Experts of a small language model.
Training: 499M tokens, 3804 steps.
Below are experts of layer 6 (counted from 0) of a mixture-of-experts language model. Rows are named router (the router's row for the expert), up (a neuron's input weights, with its number) and show model dimensions 64-127. Each number is 128 + 32 x the weight over its row's rms, rounded and kept within 0 to 255. Numbers have three digits each.
Before each expert's rows: "comes after" lists some tokens at least twice as common just before its tokens as in all text. This comes from a sample of Wikipedia text that the model never trained on. Tokens count by the router's weight.

# expert 2
comes after: " the", " a", " The", "The", " his", " \""
router:103119164099078152111113145101101185113117165147100139109169093165092149093133107061149149149131201077109163134076129099179139108108201141156110131131150115178078138112094175143082116068126108
up0:148131130114182160121190142139119176108141160117147152157150068166121155122187146087156106088114120173036179079133129125140105102109082133184105102133085095135156152106080179131130062100132102
up1:100141143095118196125128162070142160066159086124159161116144090089152135130110125150117119128130140134113133139094185069122206113114046133099120140112150109113114176092166161189123128121121095
up2:162124136150110124169110192171129216132178183174114150183130057130159170130075149172169171133150105143184153090148130145156152100130132121153154145082159154136128135118141176131131114106163120
up3:106089144148103155147106111094157117138156164172123163166120177145130078090164118100135154047109200176129118167143163182082139122108057126143138132116168117162154123200096093108150083105124143
up4:095126080104143132148166122099129142088097160151164125180183141044129109128151106130087145145116167135127166181109119175138136149093102086120102236142116170106126157132145116124114151107123120
up5:112038167121134155136141130165187136126144129106151152125163183135137145103192150152195126192136155148109134129124152158138137159130163091132097115162118124104138119127114145125123170121085197
up6:132117163095098174060088113120103154098115131136194156118137149094164139158145110137103106104116147079120077142150146203128149114111116198153115140086128169138174119180111108155127090136163110
up7:061076120104116149109096128097134147069123174158121148086123105217116111087122134153123208100124165125080142122179190137108149103109060094166084138160139117222125176144133157125104128091122115
up8:133090175138137084122129124122174105129126118120125095152110142119121140149150178121123131108126113152107165113093123163225179162088151147126170073152057192169075106139065172183122172106115142
up9:092094160113058073126164128176116136134135154116127160090066177138064127153144140137163125105085160148141121112138111115154095111113172116192128116141179117175106122114125168146132133110133126
up10:146123148141060103108129127125101109169082153095084176091142151087130150152128136153110114179125139146093131165123111089097166133178180117120108097125148122142146161092077179116156158156144088
up11:092146145094163089130168158077132162140155159091129140150077098183125146109153124134125129094134159116134088112119194144128128169127111171177153168147103219093137130140101112117138131095155100
up12:096080143100116120141135139096117104151112189162167142093128120096106153114116156187165121147118142091114122130083134131143151111120135188115098130083168141147081087092137141192093166116140100
up13:126083135075156132107154109103142135126121185041162130137088130108046087142060126128077088153122119112123113137102098134189153162095156128086101164135181096113071151072116095057102093142169092
up14:122159134183084190154069171145084177102072151154125120074118157179125148086109123079116164118141139121122091131155142115107163102149162164129173113107074100096147200102134105116088113157168139
up15:100140150152159109129097068090114108154201163123109132126100143134093132129095175089159129114130121107118184159035139136137117112054117153142118128167104074099131144140095161131113119138126094
up16:113151116107166144202073058065104094111125189105098122135085172104119154118171090121085125124148170112101122121110090073138157158132098099138139129093109140147126200071115171070134080157134100
up17:160174170094153091143110117139148136130112145101119127090137095179107153112148154118151100116131125127150120102102145135106101076125161110149106172145149099142169147168168098188169131095117110
up18:091162072114106129191103128088170106109117155098148151117115098114078175140090104125173153128124126182108115105149182122168129136067064153122139099161105085149110141155127135102137054117127107
up19:141108135152122133171116191149105141110049180152085083123176103096093119090100146132112080172122076117081121156110163107155124112149123133107164111117168116112149098125151144133087111102104117
up20:117109183102161102110169095081115140113128123162116069136128107091181196119122121133130110139130151078119091116119083105176148099094106118124130103168080107178156084176143131058128077122148183
up21:174124162110098149158113096122161168139116098103157111172139151135062128131127112135131156108113093074122164095154075122159111178091145106099111199119123157149093080085035149162089148121164092
up22:147172079150109144082098090164092126121132090114172124112115171110100129094145170113102162180148130115134160104093125141114163062086086058087134118094115155104129146187089159131156175116090124
up23:096134150108153065112121092095127134097072211154086096129158131102165159117180196121127147123087121173048108106078095176163145133160113096103129134130119124090169086111157152096110103116068097
up24:103136119079132152043107155146174096124151152126120104163132164186119155137123122137132197060144095124185187120087130101145214086150128146115172076111150070191184082118103136120052102101154135
up25:155092090123107102152087148158151087089166151122146095135153177109110105160167141106150142086117145088069131106129117108177078119057186100130117119140138121179132205116130133114188093102133086
up26:124109188150078151112162112102114140093169140134130114140128104119078125139129147111096146146112102118163169118108048115083104150095156176163161171131167138148069125137177117142119064069107141
up27:175152097117129063180136112137184119154142095154066129155093143101162182143221146166171156117109152122126097154133145164126150150088164153121116185173103155169168066146187173128126092155115164
up28:139129095146126095141128171124162205109141140160122158211189129114121169184162151153150143097093025096093122124174123096099132118127166091133103094070173100079136128132123143091113171166177145
up29:141185139126122195120132127127150147142122143181133143183105180156185154092149133137146166162076136136142128110093114122125158127150106156124079228126158139180109109155146159195166136095119077
up30:141094067186185129139099118071140151193156139177105136178157137113123128127094116108126100083126158146117133127138102145097020093220186129112179137131141158142120073105105125123134109128112185
up31:125112146091180099126108102121160100140123107151100183076148115145142142113123113084191128096099131054142091149089095128161081133104143072184157177086096166048140113112077107089095110129120131
up32:156092148133142162165116132121162125098144134122088137156099099075140163098168169148172126125203104165194134142194142118137086122107129122125120131139117204195163112128090195105096185167145141
up33:107140164103068132097051076040131135119156158140106174163098166148141191141148120079142129131152128134075137081131153082090136183105119141144141139100104151144130120094100168136097136090132202
up34:158103142070125137094148086162111110098155100149120089183133169144101123069122139148164115095162148123103181144091060160148168168090070101135110131081160183117105068102088117102106160107117169
up35:095132153125099130134149154122177157091123152074167121145145078100058105061082137139114129133089159110075122112118125124177165124142149142128186132125100091179152110175114115074166144164123176
up36:161057165156046162204112107129148149159097093140140123138066099135155134158122076092178124186074083086133108124120114116118142102175185121109084096128126119146154125099080189113200178143155113
up37:136134147084076129122095175133118130107147133156179067110115114191123129149066165166140141164147142131101137140116093129129099091171127135114126084126127119096124129151158114195160159169103070
up38:107071129109099158181111142112129120103142073143119168133086121078126139154146104065184112111179194210108121085130102142171161106222145170180158132096094132171162199120155126168117130141154097
up39:128138100166156200105118100076119117124111117165095077109141161159052104141126080093099122090106136116154195091113161112144160090136096103118122165168113169099128144140157101095114160106165112
up40:078088073086099130094079101125139142136109096123096153174152132166101071239116157113128155163115138107113109157087145075128141077114148151102137118160214167137094135157105118075082148130068108
up41:137124101086178083056083107088142137114107148143120130091155121112114091171119148137148156156099122097156110045068125112091148088099214119102188136121077121113126104119107123099156148103168092
up42:137098105143127130127124209131063172171100114093119073123094051110118173124120120117118127095154139056123111162115126134145151108038094137160137162086091173125135086103194164200153130163148132
up43:173141109160073126132136140120076142083179160111108124119073146108152087183167202083116134117130141144111113117100187074198112155124138107091062119097121142133208140136119102134109115151095114
up44:178134133094128198053118053106140126132119106077090094146147103132116130107132136136144120148176135087082115126125073048160108032145121131115117091105131131135081123160161137096113059091135067
up45:155132144164140135158160096113144106158148143110105164079126068130073139119144162135197132129154166138073100098163161155111119142165140149096134140135137141155074185120156115115154122087083122
up46:088085175121099093082118082086161116138135105068088110157091126133133131058160124114148179138122106140132106124119099102144252148125148140107123116164094156098114088097147121118136078088100058
up47:127115146084128139147123183161137133114164142168132131142135131125091112140156127136097129111075199182128143101077169165101153125148095161132163157142233172118091138158185075134102094144139150
up48:122146147145148168171083108167144086125106127096180140158099165147119139132116148128176163125101118105122132123117098167172150126147167100110144113094163125139074150121170089129186069055128118
up49:093123151168194113144141171108181177104084136080092155137178117100171157157121125123071084120133126121123132145125118162151152095058152133124087129181131099109085131157146102105105162132106116

# expert 5
comes after: " in", " of", " to", " at", " on", " for"
router:168141089133111135119097104133110156123127117148170092131123104092142134161103159108095075167172148127100133155168147109115153122167128160149126095110179103113159067126138094153165105138120102
up0:153145116136081124156084107127117161054161097137143148073076113175222181105087158114138118116087138155121100126091183115138117054137123130123166160125126151160177133128064141110109111110176139
up1:098081149118100087171145084102076066115160139065127145156107127069097134131166086104157093081146165116071070140139101117120140112087106091124164163083089064126157109125169177153111150097154106
up2:171083216129165129118104080168172158109137117177081087125107096172107101140151147167217114118100119073106106136137146091145161110143155119098116068139109108121134121121181076136159108152092068
up3:077078177116080052177113113151069111128111110138096150123107102106116133138062149156115130141128121134157041118149096082120123139111105148113113112107070138113063113154100145129100098109161135
up4:168102116144199118139151095135076071126111146134154112114123116144168135118072107143166104141167105141085139122144135208121138110156104114137148105098110111127141069050100065122115138144114150
up5:169072133153192153148139136074113145094163144157165158100113172121128122048137126155122175123135132134179115050130139111141152143134226202141151106146109134168131150091162161104127050169136097
up6:102177065171075119112146162140188168074077173168128112153132125081092118113121091086089141139066148100105190103176080104090128048146175080097230109166071100136096156160172100120173123121130083
up7:143124125088114098104086095067131158117158105127112138125179149135061123101111157189141145154126111136133152146115143130180166089204109046156154155154140140188164083144143127104127123149119065
up8:153154033096146126166176113191148168150162141115086109175169088092099126152115155146104136093110111191196112135097157136140168125138171141084126158128113145118124159106135147133115099084125062
up9:102134132081113136083124115141078138146087138173147112145110095097155109113144151122133107105085161144161100124060158156149112159111107130071154184153168133105136086102149083154120081156157128
up10:111137150123078115071132152083113139115121175124046126133126142112088174125134106133120151121149079154165120147076134138121126089094125173152134117111178175159130144139156098117105209091153140
up11:159157150073086071135150167171173123146193079105143094154124093157182109138139170120155112109133110141089131144106063122156141113127111203179106104144093117122143144135153096115132134082152121
up12:133192117062170158140101122153123105137108136095131138116129130173107116148132089115088097145130109139145122146110052182105162142165103136103150172119153133129205159151131114131176161109090064
up13:130141119089145198097063138107153154097093127161104140145126126152120102127133134073123100169084076137154090177113204110134191115090085096165141091110121118135094148180145108075172156081207129
up14:112152190138137139108111119141133175089085129101164133130125154110108108171132157140156083157113160091147094103152126135170156134129084163146174099137151147122110073206164108189137142141093111
up15:119092147115119173052106173144131149114129140154115116107078127088105114163072152139085124140136121134140139124165152174139129138157159131155105093209115122061184098099165163129104107109141107
up16:118115130080155080161171166191162123144140192124122100160083156128118098185129088172122099158139154071124140101137150106163167094170105137111113108157124125141123125173187113099084113183138078
up17:102125072141184109175103132116082149142115089116121173114112132130082094102159176134119114135128124153103130098198102149114100099169111153082159134160143147155137181102103170181211094098080151
up18:138147149136085135117145134175145113123125140174087140166196117111140145065149108128142089058148120125116150110164072186105158154105160124164085115178190148151119121120187127108102104157132125
up19:106125080127117136098125148128094150101114157058121117204140128137119121144114184121139097145109146080134092132149125159145138143141166178120183132100157123130123086127131041163119148109168075
up20:159135093110170213091135144091180123195186126076176172128078083147146128136129155168107159170098165117162109086094111174134199147121172162084142108115086079178156113165128166136135107097124109
up21:106067116056122098103109121128144137146175131127126070187165165200137164130160151096192151068144156149110083180109140117067167173144130140065135168113159101093129104147140130136119191109101126
up22:113138073160150109160147088054106128080134105132151164106131154127117108120126163096123157093130125139080081149108107111122150198124083104126100156167164142143157058105185148156121074159165155
up23:116093098127087076131082122148139114117170086154117191153177124099106078099130126187115106090151137212058112117151214136117123088105093091114179132104159102151125134069149099148150132132151102
up24:149159091140142109098128111120121185134129121113107162212082171141128109119117094141119129164126170127108135144158088101097134124137118138109160121149089138109122118203168174132155168125121173
up25:147116085114140117117163102185097144143159130200151136128071092142137135088159112137087099168114164137118112171140100133137131116139160160143118163109129161110126112123121127072084123116153145
up26:124159133142145161124100121123141124144167142117120100127110176122099082198175148074180172108076153048151162132072085112138134135098137069109150115145172119169132099102164093176200174184062144
up27:165114179162117124116081078120167151147118123177132216094117098132130166152138087122096133170124107117119226090127084121144146126152078099120143162144150121137164190032182123131110152100126157
up28:149126114123156172128133133094163126090162156119086097139182106105167198108115136140147139131130129193101120119127176125120120121178112159146126131164139172076187115154159111099099102172149140
up29:129166193154097176141108126122106134112149170112184142095109177100091151134169159166157127176177115139078125129111148108135138088131121165132125105123132115111170120187135127099121131122155121
up30:156087167089157127210071085117190122198127157155137146163113107160065195201164130110142157119145135160167126113120107090080118155120166141128171147079168155115108183123188174132084130102105058
up31:123094100188165108106142092196105144091162125175154149101152136111122131094112155170119157106131181135103097127106127179093132157167114126076178095114064149123108124042212083119187106157139160
up32:109072176185119141132062140132180132112139111057175106130150141088136104098112153060134123119134088114117139139077109145169121136120104101114125120126173131116096163100100138148173151149123143
up33:107147085169126129146125127103117100082131121148108107172098118156055134125117168165131131119113094110170138077095055124105114151144133113101170082053110128106191120119153170132176119124169068
up34:159126167115084138155155118071115109130058115101110074132165166091148157128141159117150164131116153158130120128149129192158141126177132140150153098159151101136125109116130163158134182116094156
up35:157081112143136120103099105096138089134091156171040024096084127111144108104135174084185104171146118093149129095089126073126176107103128097112158066093154215147149111147152105036108173094070124
up36:088153085168136117155147131096109124088124139206122107103116050157173174120122179138120125095112130160154205119171115118096142159136076066109136150097138130067138147160144162088140134123182070
up37:081124120137168117174123153145108112125130079135140165174132137070135120144104122138117118132152162094087141191113080108098132132108144055153155134158184129129161173126173092209145128142108101
up38:133118122188081169170093114148138103146158157104136119129150139151127162152111089165104139131164128177159124155106141124161105106094146077098118063113093180098133129059153095127144102114099105
up39:137080074139128169154168083142121148144148123138112116158161149154111117133099151129098116114121122103125193135152132132093160137170137124105125164104118176119166159215091091170153110125161110
up40:107132132087078084129120117128119141150125100171072067068126135150153124181190116165053167139101120092131112091127174097136187134101117137176095136125041130115126127145117077115108129180112124
up41:079135093151146126172087116043102111092125163193115165098115075143157117106127110091154091207050165132117084134087116090100103106124129084146132113096093166109110091188132125121133151171142134
up42:129125142091116134163113128126139145143097158096071122148069155102173123125123159115139103112151147098137115138135158128159117112121130161127131105154094111096158170087072171154191165080138101
up43:097148125112122121098156079098152123129152137206159127134118142120067118147120141128103140114154171149074190095125147154141107096168161107177098112146216110180084131160089099124120137126108141
up44:149138128072168152122168184116077193114136158115133100135166121173130106150128148105071145111080130137077089130091179085115133151104135190141178176110102065131191152077105109148117149136090079
up45:125075121132117122111109064125169142144141133167157134171133124151111123224124130177071136167126118144168096166100147130088095119165149160116074093125101106136130160125183106101085131156098101
up46:163097134186119201138142074151129133163165152092159131138089083153101106099087144148087071112164118144134186119112098094138121107147166072131150129134127112084091102086140154122147154086134153
up47:093089143111095159064127104145165156177118085164163094064104101143111135128096134197091123069124105143158112168130101104111133078096127145112150107143128134151183191189099113134122098133127205
up48:134101108122085100098186132120098055187125146138129042129147144196101178149133116124160088142159106113123118158105103136102139159095156109145183126119176128095140158136118104097188096130113097
up49:135085112133117165158149093076102156122050067102121082165152140134082126161124126161107135117169121122133174154132107137132178162126111055104176124080161122168117126071104128128158120157093061

# expert 4
comes after: "\n", " |", "-", "|", " ", "=="
router:129152157143136074070145171139093083149152189094102118126088128185163096174116088113146120110071085126139151148133097160107131087074136068130150164111107145101041138121137115103136093155135133
up0:100167113124098139134155115146109153169165204095096093113070141158157124102074220137113078141162192136094088069200134115180072122132117088170146119130142084056127107124149132087192167121146113
up1:121137107153136109058139147107123111129135179151139112126104147105143099139123136166081149128112098092144120154151187036117111132112176094129105137151123113142150121151121097118093105145165172
up2:100122120093164150115073125142193111096107133142133155141156102114189102161137143110153151122126111106106100162165135140120141145125121194078171130070116150113122130160173121135126102102085120
up3:144114125090131068169160135168171128148109124097153126124086112155163145116137103147136125109145114129155106107115085195141086166179133190145191120108172112061109172152173168100113076082195129
up4:151094166110102136120116158107142141073155141125076179133092126140151121067120097140170105103107146095123093157150148101159149115113118161126160129037087180157126074149155074075108196157140140
up5:152162074105116166093152084224133160121142106124137121100077140168109142111172090118122163161131123116110097142160055117132123125130157100171142088105134175113125105098073118130154161125138157
up6:122115168184169123119108148164183128097163083105159139105164114188137129162150161151125116084159115100131167138223086118113158102107188137114151142139118127147116118113108086117122101094148119
up7:142182181087087118092103114150175136153151151143155091179133146158113106197115178082140084133116154098105146034203130161141217072168106156110088144117099183097143156137167089114159129173172176
up8:076138170075168127101115062126111127175148169134123127141161096183111126180135136121188098180138133072143152098085088131139154127117180097133100146137088168143125208147111165128084181157184077
up9:160144147152120090195125147163195086133131139148109129110142112132139161149076128084134111196140115156165144131134152113120174090163110115131100057164142068103149110099156134137115120116140167
up10:093137084165136110098143120132169090165189150103130096151172105123149119102072186110162144202107154130171100131074095129067143120083171110117162094178152099121051141091109094086164136121107144
up11:131168137114124131147100069119119112112083164156089142155168104114169133197161123108156080134128081133164112134092164129204126136046054119120162140106135123148092165119147147078144123080128199
up12:147111112186100137101118121096168123123118125167144131131167111116057124102142106137117129087090094084180154138090141083099143113122117127102088092103117130127120155085052108170159174164150100
up13:051155161106107136118111134167187113066097160145133099106058121117133109179111087092144151157105157104135139161112159105162168137072108135072083181088053127115138127173150143097137164181149096
up14:157169121150130099129090160065152107150085151146130112133104112119109112087121105107119147158091151083099170079043040187100208124114148116122118166072129152126063097138075132131102112095130126
up15:176198137113127149151145081172167148133097148200112120137134100083136099217118148157150139082088102126079116173147105198142136101128097059190099134115113135011131114147072095106086175131110182
up16:117119169145100091189054114125103103183083118129128155152114116131194110185132140154097130129102166150167141129102065096145175026082134144163163190137118114166128089113137174110149117102182196
up17:104179143098177135164100128139110181139136115149189138130117093163156149150125132140109105096085179127099131100100124188155095170125119053126161108129110048055090131114165091083107160116202078
up18:200125131113122117149171095158188109192131166144118081130079125136149126143115091135156103186154095119131134187145117153134125160124108108094141133140075119118187130164122146163122118141130110
up19:141126199109145105105161088148083126134104139041153153106116140129160094026086124191123136191088124112108155083125173164110117132127109129154130121110165169111098125129101132084148098118221065
up20:161118158165177105083191144175095146165115087101107170086155110145137131149096150154160085088123155110132153116165128175103162150114153127119085085097099122072101142156159079147100091123189112
up21:189139099087144121145098140074117120143159115095145128132114167150096126114089150123152135101139080128090187079105108141139107119112067142185126186113115143136162185090101112120122142100156080
up22:132144124106108140164073126148150092105131096152106128110133166119078079132137147123145104082117115086123126169124101145134096177108135135157157155122132132148089156141140109135137164109171071
up23:086089130140144121113147154133143196104100102177107123123128141110193098154108115179145124167081097148135151160097142135148114151121154095139176099148126092066155096154101047170162165128114099
up24:112165088097118096130143130148147104114151071166067129172189120155198128155135136115120150104133112118076124176085065051081136116135133120138178167123149180157125182090103125098140110086147108
up25:093199132187113108163136077135083126132134165122096093128085172163132130172118144062069104122112104098083189128173108127191096125107155062120121132142136144205147121112114122081151088109147152
up26:146151097135098103103114161170080060126110109134112159117113110110163099161183082101157162140093095118152157136098078160165125082055105099098075189098130138149106136160099055111156131179166145
up27:184135196131142135156140154098178077191130199123160177162171179170155166074123116092146191145097118133113134091103126120139165082061089099143152086157083088038154119177166124154074120177168170
up28:179074187148118179175082190121104119139157116133104133098156128100101118112149123128195132141109108128067151130083160139130127169126119146119104193125179114069189101126115125161139111138102085
up29:127218139141145135102145100103117152129149134199148125200113133132136185130077129139133113094153210161104119089142069144097169179129149140154120120096125161127145066074151103087119122195078119
up30:089101107104119128117124145125101110126086139144110117141098136156153120140060122149131123179172100127092164127135145131072067132097127075074199111166155153080151122101101120124081142124183065
up31:104123095148140075144084111149158064105137129129124117112140077066104105078083050104169099198070140153123119128174105158082144144134169076115149130091096147086139164109155118105188092107138131
up32:183121136171095098099128093122169135137166171139126131098132099183128165125089126147082147154123144065176041144175092121101126168115193147149114119158148116094086063220103170103100168173136106
up33:088119123089109133140149110139107109103064178101087089139089155139197129135057218123154085167112141091123136157111071106113086146106094182119173105132097158081145140100138158183125068078123145
up34:174140147131085144138106173085156106131156058094046159139184156079127166147151148107115154142153066173063148147136101120151103152094138121175100232092125094083076115097131095116170158125102075
up35:155137142138112110104119090113185128113098202223146093069184128057122154106114135129149115134130130130153152149136086141137105098177125095165117123150125157095171124050134117118159144123135184
up36:125140119095112033166084150184105090152143088109167134173154193104140125164136082089068092163111131137119144132119120046159188110143117146109095167107114097117062150182067118052157111154168115
up37:079158139116142149088169154187146148134132181156121158127064135128124185142088137155139111127147110065157157172125115132116137117077044103161136145086186129109102166080091075116048137046163129
up38:101152120191129125214151105124080163103145136126143164135113112126174092145090130121172093122117140173128177091128146166074088158100103149134102056134165110111070112114132120102147148128140062
up39:140085126144107066135130135125114108118108104121092162136109160131075127145123125082104137093171166062189131123151077142142144169119128069062177148128094164085106153132129122100130157096113058
up40:109118135110098147071124075145133200112103130131091105135148136124145148162168192189142183138108192154079079159164151146094130106160123098126119090098161089142172151091103065104189069082148090
up41:172157193123117044136092142133144122076113098137105075173170107148146139133112131136100120088133157065070119117101098139147184139178060135106100091148157068117096134130135102161141148102126073
up42:071168114173156096146174052123179076142118153140082119119102177159115193097130094091138091124145139069137148123107124112136189138138114151140163131164080117139090154151111097101166114191145058
up43:126093103065111116142142124123156097112104140094150077134097125112117127190126166086190086103073123061168181102162163073129215173083144120167123108094099134136124111113131163107132094080110178
up44:112125119129155122141163080083154130138086148174115166123109162106172163114080141145151108194106123230156165181097113122096134164067117097169142141164080081099090102099128140094131078058137098
up45:075122102178107069194104157093103128134088154154154108188076103141135179108096123122181112138155097121165036155138097182220104131083129164168142117095127150100105113095118132152151105134131121
up46:125072090098098111149170121103149156177138082149095189130095100096091125165130083170044134170146158146151125114081144109109103029118127140112118130100103135137113102111137155173178119136146100
up47:118134139102126143081126190112100111193113133065093079209131105111160163096070076136145136164081162103144089157132129106146185120107175123096121087103073163113133090073113172062116118122161121
up48:128122083085107123159129138189137094160166130138072103143117168142117158120134050117185139114111138141077104097145208148125162190108094164141155159170134134099119142110117125104129146139098094
up49:159083046103148090128159190191112126178233212115151103136166108182176124097086118116096136158116151128145146166157098122131143121130109098128151155122105097082028108099130114076142097118110124

# expert 3
comes after: " |", " 2", " 1", " 3", ":", ";"
router:166079170160156202161163182131174118155075079138133188108179174106130159108135119113140129124102062077112163121142132112119166149152109119128126186151111081104154170091119114119115097111119126
up0:110125092159118151147137188153129165081177166104136152126117108162123132111140112184131107134088134105121096154160153137151118043138070130130138209141087068105155114065129126132144120149143105
up1:101067140156121196144137136091109150137183134107137188176132174162110133106114064122160167197129099136095139167179083102118138140165054099168156033152095124123106143119205136105110094089179142
up2:154199178144159084156142146119197129130131104140115122114154109163132164137140129137068117122134171145065102104129090105094137129144145090154138114077073157069078148137114149107071109150110125
up3:113116154125111164197151148148125124117147170086192122098090069137042146174155154122200107124113114078171114091108110173109151163113111065149179091148179107153143147150156190061145135106099154
up4:102138083145128135146200115157151112106177181155151125109096089131078105110094144085153165104086136121153078118162135152090162174182092125128154130137144118125117158139092076134140153119049045
up5:172086184198139114139175111079087145115120137136113111161108149114129143192146125113085196096110175082115150122110140157108101126148045166101184167150095101163151164150094076096116158113123106
up6:105204173126122072117120158129176083123135125127104135133118099110113105175179141094144123145153124097157152063100110150134116108097127165124109147094143156163156121138081119094106136129173114
up7:123139132177149140102124139074138203179106117099133138132148063104141128121164079113096140150092134087108176044144146153159094198101101092128170209143101117118131121115149097104111074132111125
up8:091050070151165121118115171117116119125115115160142169132184106098145149087118141187162083101122118074084102155132078134172174150133128100069087167137096094108140150142121179117119115123102104
up9:133097164197117124102121077107070096171084130130107147099143146151155141147135153162069131178113119127110061068120104132109172103147164090135168128116211217121108106124130061093170140176120143
up10:129122064149120173118131101053125126121150077140126137126147108115089124159121109103163134139122153154155056120146130181164128153182130118094101171094150129130122117130143114137106121149111134
up11:097129144097117110119152092090176124159170091137112170111107119116183113131145161123170112122090239123171085108084126143116154108142103060120170161107122090099102192128104109144092066136123037
up12:094148167095142101114167158129069122164110126146148100160060129120102121136147111132107184144146173119179113147111166159065151114091058117143132142131164152193162116093123133154154104104182143
up13:103102103121134112103133109139127126143221106075137106129125110134147137073175124108125115135128090180129081137089166162131154086117129077122160146171127136121150149139051098135125132109128074
up14:126146118102174084086184142139102142098157120148137139149096139098130151133154148088099133197158144094039125066130135105085100161126090084153146161149096156115130120062101128124142138131124103
up15:113098145067141121162127105198137149151108116127105132157185157150146161155143123120126120147099149109142064096086135128111126145157088173096117163125097144115207081143132152141169143092101116
up16:052103138171175131070106115164163144111160064146150136114179146112133094146165114079127226094081094104107164139145163126124164126147114135161098100106149120067108058134127102130086138114122122
up17:111091110132098134168108107118149125120116065090195113100076143148100132132099139120168125163119050024146159103183118088166104116165095136130130146173148137085122130096135150127150091101188121
up18:106179080182148211148106139098143179191156118129119115139175109086105114133102098066138149128099073101141128128117100171179106166172076111142103147186137134173165124147104136104187123156126103
up19:105138137141155116137149172115151126168112126091088137126135180103116049093145137109086116140124130164150146166145143111123142070157129092119196130151151144112113158142102103074120034119089123
up20:147127073161150136188080096129125153165106152145130155131061135130127121159126118076108121119158084063136121169164105114094122173197090123134175169106112094090135151152117073159138084092162108
up21:169068133149129155180133152149101064140182137190082124129179148094120071117178137116110155091122166088123130122118050055087133153065076125168116128137119173078133105081109096147168136129103089
up22:163092069162106149148095132109107135133173145158105161161116090136119088099205137168150097067071097126064156133124134094181168153188105103111187119155160108093114173087167170060144150128160118
up23:086111146084191173191156159141157145154110116079103106182170150176110152097062163142105061109131171126085138135164087128058109100130158117077126155114149092070131061081117112140073106148153150
up24:128103158103173162158050133080188132134177100069162101113194176125117169097108182146176179123151132114130141162220112172109165118150085129107059124139174155102130161165085115136125142132172074
up25:101095156134120169106146109113125154070166111094105148121208118114157129165105089134160122174149161123188084205104124177099095174150166111128097104149136065111131117130019077115138096124119129
up26:144100124158133102103100068185142123102141141130145158157170099172127124143169132090148140165124123169146111137174148172148140072143105155170169145154132131142162119130107142167162245134198155
up27:171113180153141090127137111126143116133191158063080117159159068138169179149142125158148114094132128101098149160166146144116175156134144125136166158126130089099143119090143112104130141117119165
up28:100150081154147072193202155154108193135130117106120119121122082129138105117134158132146099131094128133138129121114135137138134174144187174207090133180197133141144114172142119066160153116169088
up29:123121144161117131118100164168112051094041126096163211092129181109090123141129115153121090099154117096085152062108113112111152122171120124124157153100084134160171122143158122049140099141133124
up30:102050148175136124198077122135106079110150143097144148116207151128127126139173127117151123156139080162073149150143121142127090151133081154137157136101117147155133072106154157123195153183163114
up31:145165159109146150133174057106121103086099114107170176120123072107141156141140104112173096154126094084099121098123113174120119141144094136128133129127156141197128168177137113108091154126097102
up32:139148122130103121175122179108168109121123134124133074144127167160146120082060130188112167189140108068154162082179104129095143139073105147101193134168122198103108109159110114126187109141180079
up33:166151107203119110154115159152139067088131137147118148166159136041096110154160109093106136172076103133098130094164150077135124137089099096090093165082143103126103101163126153100125108167085136
up34:117111128139206100120084152108100087078132110200141181111177129182158146110192174139149092160092128090080155126117093084133146116139104060126148122145141169091113147168033164182149128152141140
up35:149117108137110182128173158104149117085102126144085221071162204158107138147157169102134158110122171083108102194167158115126103128126132112103082153118090005142139151157058105133133114130100122
up36:124138140105147151185124125114144089138154129113155120116103084124196108138066092164108173121150087085161139155125152101136117142168052157148134141164074166128168121116143151136154184150105096
up37:103156071127099129174121156113167113102154159130138101111141117126120102108110122203173072147149171167111074077123122191166182128120134183161109152133133133144125133146134093091121146136096120
up38:167089134109104129160111093122170147139161094170156148188064232075136163089113145130159125135149092122072140130107150153169140140144134108108123154099091172132132122138093081087090104077121116
up39:126147157075178117115127109146055084094118114092125113129064135122113173117057176110127125118114094118126146120116150121143131133102118110112136150092178099122127115118109125105155169120169119
up40:124102130123104133108098134094113132074109093108106136143189128122129157146172106140093197171127136077133142162143140141125150105132099082082114164152122106111153132130157123081155120142090133
up41:119106150103142099096145178141109143104122120081168159140133155157104156062040143123165157115095095147150133086130120159149075089117122055133085110113170116186079140107102123071109126154140150
up42:138120120180152157143154213138100100141170147128118168123164132079040095128120164118123090105116140104140135069192125096143134129152087107142149120139121098107060207106138148095179164117162138
up43:085160090101123142144115184171140123177100152129145111163141197096218149141180137154160145149088138114168148116131081096105141150109080116085121188148147108150127112069216132122160123117101105
up44:126115102105173158083154105108140140123076095131126153069082101131206141140142106153122114104078119069091138115120126112109139161101102136035230153156081138063071171114168134132156106147092128
up45:068137154188122120121143093109100121143118111171086139106147143151161118109108171142091108143150072101071102215142116118150181150123139098100099120145092114115074146136040114103141140171118132
up46:177105100139076169166148093114165161098088080147136153180164147091076091135118121127147138140133127130158163071163120098145145132137139099129127145125023183111186162158076134126099113190182168
up47:183127094114081110120160109055119153132086044099135171132118109119146152124156127047117108147138121099096151132145091152105123146127190139147183182179178190186148211064115164130148084172108164
up48:145089133190144155085131169130107155114103167142165144126156156094101164151107048129165119094144126122158139171159127165200147132140156143136135125132109123102147112100151143125141157142175133
up49:133152111143161121135138150102131121176071088103153098145182108142112152175161040157160113105131142134113122092105107071162199135210125138106118169139163182096106138070144134086105101110147120